Weights of a small mixture-of-experts language model, trained from scratch on English Wikipedia.
Training: a variant of SOAP for the experts, 333M tokens, 10154 steps.
Below are experts of layer 11 (counted from 0) of a mixture-of-experts language model. Rows are named router (the router's row for the expert), gate (a neuron's input weights, with its number), up (a neuron's input weights, with its number) and show model dimensions 192-383. Each number is 500 + 25 x the weight over its row's rms, rounded and kept within 0 to 999. Numbers have three digits each.
After each expert's rows: a language model's description of what the expert responds to. This comes from a sample of Wikipedia text that the model never trained on.

# expert 7
router:490508558487489548496499497492514468493519495513489528505493493488537491491502477503492525474472547526523514480483533479479522499448509522463485515496547511519510512528506490497496509459473521461513555487511466499506482437538553470487501532517537471491529526530466492455466467508479518524521498510528489499489503448497493482503489501541496511520508489507512465525477539511476491490487493473492446455513502471504511473475469494479494529502495546479516502477494514546510477521474504476503475479499481500492466572443535510486482482508455502496532540480525495561530479475534508547
gate1:467489518464488532525486461500510490464513488496520522488538483460536527454511503505535524512521492526514523497544521517502471495481494493492528488530515484459479481505516459493506483525519548462517514512531478544469487499488519500464481533454491526482496532513529490457510488537503481498470497529492534489496523468528493494474479506510472540501523468466508487475482530522479463557488457547507476507505483453515474501490543480514490463475498499516457487483554503506549549517488424492491526502469481525485530493501467486494492458478511508480503522462556501490557498471492506469
up1:530543461522520481498488496544467514514484460504462482498548484530480470558474478471513466527557514490526497513491494477484484513513475491538487488454485530561480569482516506448498462521512496555497485475488547509529482506497499460538530497505488500503528498534501529513502505498498511500519492506493500502512526532442501484531532512481499473463473484512472503540487530502482531490487518480501478540464453516495496492492525476516483560518494514487533495512515520527470490508461553496531483474555514470487472499509488498530519509457546528505504501486497504531469499504513502468
Mid-word stems. Middle pieces of longer words split into several tokens, often before suffixes like -ing or -ation, such as fr-ag-ment, algor-ith-m, san-it-ary.

# expert 20
router:467518537494491497464505436488470506514510470487505518479492467472487534480519498556463521475502537509525482471490518511537503488520485500524460479502506489483441531478467532500488508516511468526481499483531480480522452486517515533502458518502465455484528497496509456497487507483508469536518480522516533451459458463473524519531489506471481495488534534546518524461508533507501452521546513504519474471498555517517526541475520496481498494535505528518510487483490534520459454557456524472493497511549453516497500541498504518492518515516490453537513562560501478561504523484542507510
gate1:462527566480505489512521512473487480517494514457536510507493517471509487510487521421526502525539471510552500526466473467532542512521537505530489505465491492489496520472530494471519500519483486474505523510510493507460502484511491525522461513533444463471524466501467502477488539495489473522560425515518478450488470539492522495476476483537507512507475497480512508451507543512510505480503519458483445467509494518518474461527518489488494524478508492544519514507513523455485463480492512492495491505553512487530481470518496530485460489550532515490507524492517491513510451509491442478
up1:510492484518503518490465508514535520469503494544525495537508448509543526474478458559526514475466521474452508507514457557481469529455473465477494468532497519458502481530507516511516495451507508521509490499480519494546500497475547502496510498508529532565489549509514484470510460481514535499470506536477488548489559445515471526532521509496507489443530505515480498515492456495473525512488513512519561514493485499462533524511495529510482483484514493459500489480485506513477532559505481471483509454477458517488527510497463464503530510517476484510486499496476503487537537495512536487
Prepositions before dates and places. Prepositions like in, on, during, at and from that start a time or place phrase, e.g. "formed on August 4", "finishing in 8th".

# expert 23
router:478512550506542506532481442482495477497478505497467543474545481516494476504529510546479511443476501490509505486484497522566494505498499499488488485501498455507481506484509506492498462511523511515528515528548469538508480475523508502486490531452443473508502483554485479477517471477510518498485461550537497514492512452486457443501534502453517520461525475466535539498505517480498447521510505500488486491479473481502503531467527492480536503505554511539490513488455509517530515533489468499467503511513488500476519511516552446523443505549503468500459482495501478556500524486518439503
gate0:446478475466494517512471476473509468525485552495514523530508485512520529494496529526471484473536507543514485531468491495509487500512502474477524480495476469477476493443506454497518464496513456517507485532487515477473457489494517506535475491491463486541531498476497487502492492508516489518523521526494509501466490517517444488525486505522525485464476573569465513541503532494484499527508482546465496464497471533546474494491500539504545545513500489505507523457500537486499523474508434504508500514522488544500507523537543512515479514535518520518526489510513506520491544523466495488
up0:468536489492435480536514533459450514543487489499497507506483524473512503520488533519507491525501473487530456499490511496451528500486487519458461480491497485462508497432515481531525495472528486487470493483481499522497490513523513497457513530530467463482471491494481516469512464519506493497512467471493533490516462486494465471522544518487541511510469504466526488475464462498512522531479493487467451481502513507456524467526517510550526524577528455525564455513515469512485480517471484504510516502455508517545522490518494511493509490478510534533496501512484503504497520512510502474
Table and heading starts. Table pipes, list semicolons and first letters of section headings in sports and career articles, such as H of Honours, |, and although.

# expert 1
router:539562509524541544506533473497533489522507471495455559500479453501502534529513488478529498484525520525523522512467529526478506484447474505468500484526511492471483500496490510517465469527463539513490525494532454536500524519525495500490495487480507461497567466529495465491494477496497546494507498500519506485501526480506517493544516539487492486517536502517485511483510549492497506531532497468522452531481521535558505527522557514516542490517536488475485460444486494500511484518502484483522524464503464533482480508493564505513502477487511492506541562446476507524550506472524502530
gate0:479526519486479507509495491477498445495472500508515511485435492494533520490509507496482489518484530482458496499533529495465512524497499532516493531546556509496472498475559477523536486506497520504539486481506525479460514526528504483523472524502507532500489507513476458484534460513490467539505496495524523510556470480526486517497504478522485482486536519507485486501480521520516473498498513520513475520433527504509478502445475546524509502514524506484502476521500492500549454509486504497478498508517520485477479515472511512417469466495488508508442491479541499488539472525488490517
up0:526501490521461482481479537483494514497481460467479497466505493508502470517513480558494475489499477514554507478470538528476529479482491486473523504476469489492473514493470519460479508467511497503484489481509445530520458473462558480487527528474503478537515498533499500498482504511471545495526456549526492541467476512533486487502506542534517522498485477504514505524507475532489516508463501496452477501476462518491486536482525525473497501526555493502486486453479489477474503492518500527519545444510478490521479494556517474510527514482443505507526525494468469506484538492483512488
Clause-ending commas. Commas and similar punctuation closing a phrase or name before the next clause, such as ",", "),", "";", often before and or which.

# expert 2
router:482522546477505524492462496521497472536555508463488523482517479460475496522507484492458477508532509535482485500520541500528563453483462485451473475488531495496533491477482529455482494500522493487500481451489482468515507457529533545441479470489504497515506471497518520523497483462497479523477507511505478517489471446428504496503475451451459498498493515510476518502526484462511514496516521469503512484527509503523497490528547487487506516559530507525536489496488473543503479535456517461488501515517470526463500482527528473508491454563500515542492493524501547526511517493506515557
gate1:493506507514465497511499518485464462533496449500474547474511513499492521535505489459498500492488480511511456489473507497518541495463542518497503491441467460492476432486464522473497479528502555478477482486449518459515503532485507541455508453502510469486480456548460545487509520536493515502478509479488466504443516493495533503499502519489509522513464469490510512461506518502493472495505483479529498496539502514475504498485506514511496508506548505500496464496487500501493545478484546555529503526509467473488503480487497474527488496487510518547467531464494500566469480521508465546
up1:480534500545482511499502485492476501510499542522468533474512482509538480537516476480523489524522501484469483470500514518558537494484535493558505477496512484448485533507533504498482494487517527511498506480518516465509517450492507502521545514461544505502518495489492464503525488494509518506457506532514481480539510545475490480518547461487512529478538492528477515528462513449527407470497499467494480494493490464500486457506493505468505476459512492517499463488478520490539516534491471487522483517501487512437539476498489480470481467506534557486501485495519516519484461527488471478
List and infobox field labels. Field names at the start of list lines or infobox rows before a colon, such as Distance:, Seat:, Genus, Website, Coordinates.

# expert 10
router:528554552488495518526483531530507484536500452524470534477494510516519485501524497501487548513491512487556479491479515572485465536496472502486485512503524454509492477495478506504485493520446477471489520506525494494586503546490537516484520525479496455481545476504502485477497484509551477486502481482500517463440494513491516535484488505494500494536507493539479489486506521513429505522480518475469444479476478510480494475508539503483496483486476503534487483480492516497451465509483519485549487485518485515501487537501470524528481485513513465501484541459478515529531526447479495531
gate0:514515464455529490473490466509487512478485479497467498480485534483506560515488483533471512534508477490518490466471501533486498548526484484525456500527505492474516504533515492463542558506483501505475517504486530471508465507473499507502491546511502491504554473509532473498500479498504512469516475499474523501499516477522497504459485513505494493518525532437469485492569449515512521526488484483501505494475517488471494479486489481516545553543486488477488471471474491505491492534504446540480464490505502519472495538463521485499481519468481466540552496538455509494503499461515470479
up0:443480495483512507484495527526567491510458514539498493463504516493516493535524512499480515506519478483496464556502558475489508456490486524479456450512499524483468490477528513526491472499510475473449510466453505493478498511496467500513515451474504494508475485513483496452481526504497530497508530511549503509502537519490471542490496467488511481511467489543503532536464564489522489529526537479543521527522521492502466501527488510477507480509468500502472489465539525488475539508481485469523498484505473502505482467472473493481533490502494504451525515471493481484544522509556477485
Sports and code identifiers. Digits and capital-letter codes in competition names, scores and designations, such as Formula 4, U23 Championships, A-36, FC, Cup, League.

# expert 4
router:539509511528490550443528482468505522553501496505460514459493501484474521514528507509538507479512542487498501517483491489465514500506461485452522480476490446483470528495457476484539498526476492532556496484488483481519501504519543508508463546553516458503514461528478462491541480486523513492491506525542526496505503475472544487491550493480505512495499529505516496534502526525514535491488477477521465466498509499536513519502502471510481501585526557537462470514473510472497453496491517416527493530522493525492472482508508503490497495463497487488493454479489504501461505484486532513
gate1:522500469515496505476518492530463536536516493481476440497502499507504531473486470486496444483490495484480500485523504474463460514527507484488502461489528503469471505471482473490499518501496469498523507497512486547496485494522546484517503522536494472477550493527507484534521496509518470487516503506528517481477501489457560491454565500471499480492496513515501489509486525505449465503477499485541482488482456511526491545497490495506478533488509527530512457478494490486488520528502505445508488535478437518528486519522550484505514540518487485511463488499512548510477472533511487482
up1:536514495519533493516543493496566509510472508533480480490494439531475506497497500471540476511567490493513513543472509527472531488532547515487475454489487525489511491521519497481488492516480539519475523511486488510506495506492490521492490541510504530526492468523499523478520534498483476486502460479475510514510527488418549536486529523484536484480510491506471526492473557476501504470550464489474474473528496514482496495505475502505514487528505532477551450508480510455513484516472515452459477541483511498522485503487487496533459515493478518493482487533498476501517520484483457505
Word-initial stems. Opening pieces of words after a space or capital, such as dep(loyed), collabor(ation), propos(als), the is in L-is-bon, and El, Al, Ar.

# expert 16
router:490495494553504527506513466496509515504522445510495548448511483484480510466490494503507563475488511463478530485489514529539488515511499519522493488468482501521475499495519528534525503516477500477511528547517492508583529529497534500513502533538475497477549458546466471524477461499500477476515481463496488496463525477512561522533509513470496508471511504556501480511523476538521533500530557533515488469473494508490474501498494494441535484500526482504481474488491529515482493538444481463515468502488483518531501523513514489480537484515534504477500545476503504487532485498495463471
gate1:511522463480477538513490513494541498500473512489456513538483503511537470533516529508497502517505528509505543512476503513523468486524449459493528487491496489486499449470529508530481515491503506485525504463531473485492538545525469480484441503490545515517454506499476525484500426486475454487484502489483493486490508487535507494550457521483490523505472509513521508510526493521532492506528467510488535496477525498513506495501508499504498527506557491487485497464504497540468475474527509468517491539498435498454456535531519513492507499497495501479521513505533517468478490471512474510
up1:518503498512491512505478517456482520505468515491507491478527486516491493485484543554497589540513483517495494491554450494492513505460522530514451473518491513484495518516466495516484538512481498522501526473502445506485485522523456493486490466525522463511489510488535545473499514492512515523555466470548525523506552511506510516512529479489503490463519502537490501479476499454486485519511495481477467488514458526531460450500526499530487509472484547531537510504442481535495501490518490492481470485491510488487506511526514506496511511503498461480473519530457513512474522552474496487
Early pieces of words. Second word pieces after an initial consonant, such as p-ac-ifist and p-ed-iments, plus com, stat, table separator rows and Thai or Devanagari bytes.

# expert 12
router:518529546504479564497516444530537458505474494517489547502498486484468516530535489529482540513487510539526507521467502498539494479456477485446518486506508487519487489480545486513520509555481526503493533491498483526455483474462532510473503519479465504481524518446500457479484504505551481537473490488477515482490501456519463489464507468540465511527483483492508552545492521504525482485556473505503461481467508537539519503507519548491519488513514531506543446494487478496453525539487529521512469505488445512438493511487473524534493463504509495465483500483486534495499482489492506522
gate1:500491503483516486529471463483531509500483524526523507492526504479518525542526514479495512472478514425537488520453518527462508493564507467490520516518516471540502503497501525529455504501488469517518545469511495498491488467547558519507485541511507518508500506530513473488486448495515507479476488527512492500556484487503426519504468477495440514523513501510508500498457526524526496501509472517490469461513504468526497467497493469467519470513514499496485447494492513475491517465512456496508506489499462511524509465479519469490538547554498505494506470525461459522456511474518530509
up1:504493505482500476506501437480484473520526526532508514513514520509505555526485509438527489488501486474569505519473496501467516495534515510455485496491510471537517538482469492541475506498489508463506510481503496524468453467540511470498485507551469498513513531542512494485489434446466477524476483533501493488570471478437472487498470433477474513516510509496502494519477555525545463489497514510505489470503507471510516495512475502481531501518503511492513454490507502456500545500491456516506523510501483485494510471535484496462517561503495498473530441542482466541450526493510497494
Slavic and foreign name pieces. Pieces of Eastern European and other foreign names and clubs, such as -ov, -sky, ș, ž, Kras-n-ov, Dynamo-2, Giurg-i-u.

# expert 18
router:469509520500527514488521492528497479531474487532493497531486490480439509523484489523521508488532503483505456502471480538470536540464496552487476462499497476475468491482512504542497464580495486496495511477483475566515526501537537488516505510448493502482486499513507469469465517496499485503583499529484477484514481493489490475532500520498498526467494497531491473523482505467472501506503495455541483506494531523491518492514526509478474510504512473495527493529464504518525523508460547488518491460519512495476467535516497491493497454491459459505528527541493505498491523485505512497
gate1:492470509509501429508457501509491515506526478511472516529543471505511512525476478532502492460476489478474484513504460515553485496514552517472498479492495449505562516486502493470504518495516480520482435457484541507458509445466534511489508486464489482497472496505490529536485500506504456467498492539501500479537509522487478473480490533473468501530512521512510498520498535495512538478500538472468512496451520481441490500478547500496479534516522475525497477446449453540486500505528519486486476516552509495518468518531548547534493497471528464497516535521495504513525516464478499518
up1:529491533502480481520482501518528504464485471488521536491512518542478468472521494431505506486504501532500524516517554490442485498493498472493504501519479476530511483527522523513505503495496526478529541528528507505481492521516453465530504444504498499551510511541474496466522490507520546544506503508507467506520494491505533522523501503512514500515499477507498495506510495520538463521518483575495499493534438511558502538507505506522564428503494515501481538494504496461498480509517501540513495490514482442513544487458480477524511512531499520516498496462493492517463478512489486484
Surname starts in credits. Opening capital pieces of personal surnames and first names after a first name, in credit lists and tables, such as Steve Dem-eter, Walter K-ostanski.

# expert 8
router:515519536535521519475559514486515468520457499548464527503555505495490529497522490486484520466541519471526478495505501496508462492476507509468465515516540480488473521489499485526498425497482510521530515506485489499518530475527488488503489490498470500495490484525468481478450520507476506495512512497469497463515481469506504506483504552499492504500497513527466496542500510453491507503485515509489479526439536519527507454534507483511516499521516456506493466501523499542476488511450458456537477496482465549453512499460534527476472457531477481504484512501482553487515502467488523522
gate0:509469554480544478525513485515475501511462497498497505492484497552518500502522491482485458514467491460493531524493521506487477488521447495517458497486511493492460523506482503550500531494469509542507502492515530527460530513524498500501436548493492493498494484499487508523523573524533447472556497461483512465519502462498492514492449516490484449445497520521499477529489551469507528504469510473481505532489461507489518552467494515477518542501526481541516512511485518502543498460496589480524501475508485491515487485486505501475517470477522486493531505539444540534516516498490517483
up0:517459515490503453521508497492492483520469472485548479495513515584522488488482488477482475536478504463490524447500555513468492487497470448521496499499520492485486536513498476530492476496468515505476511485523481513474499486515491510486473520487523450486505499509493520537560525483485476508517479453512507476545506475537523470490442499482503486431486488510486480504513520514482515509502481463486478533512514501528485536480531519503524511529513467505490530512501470486516532466494584510513481539520494505548479509475476486484507512483472496510509505513472490521530500523482479507
Periods and decimal points. Sentence-ending periods, including ). and ". forms, and dots inside numbers, coordinates, version and EC numbers such as 3.1 and 1.1.34.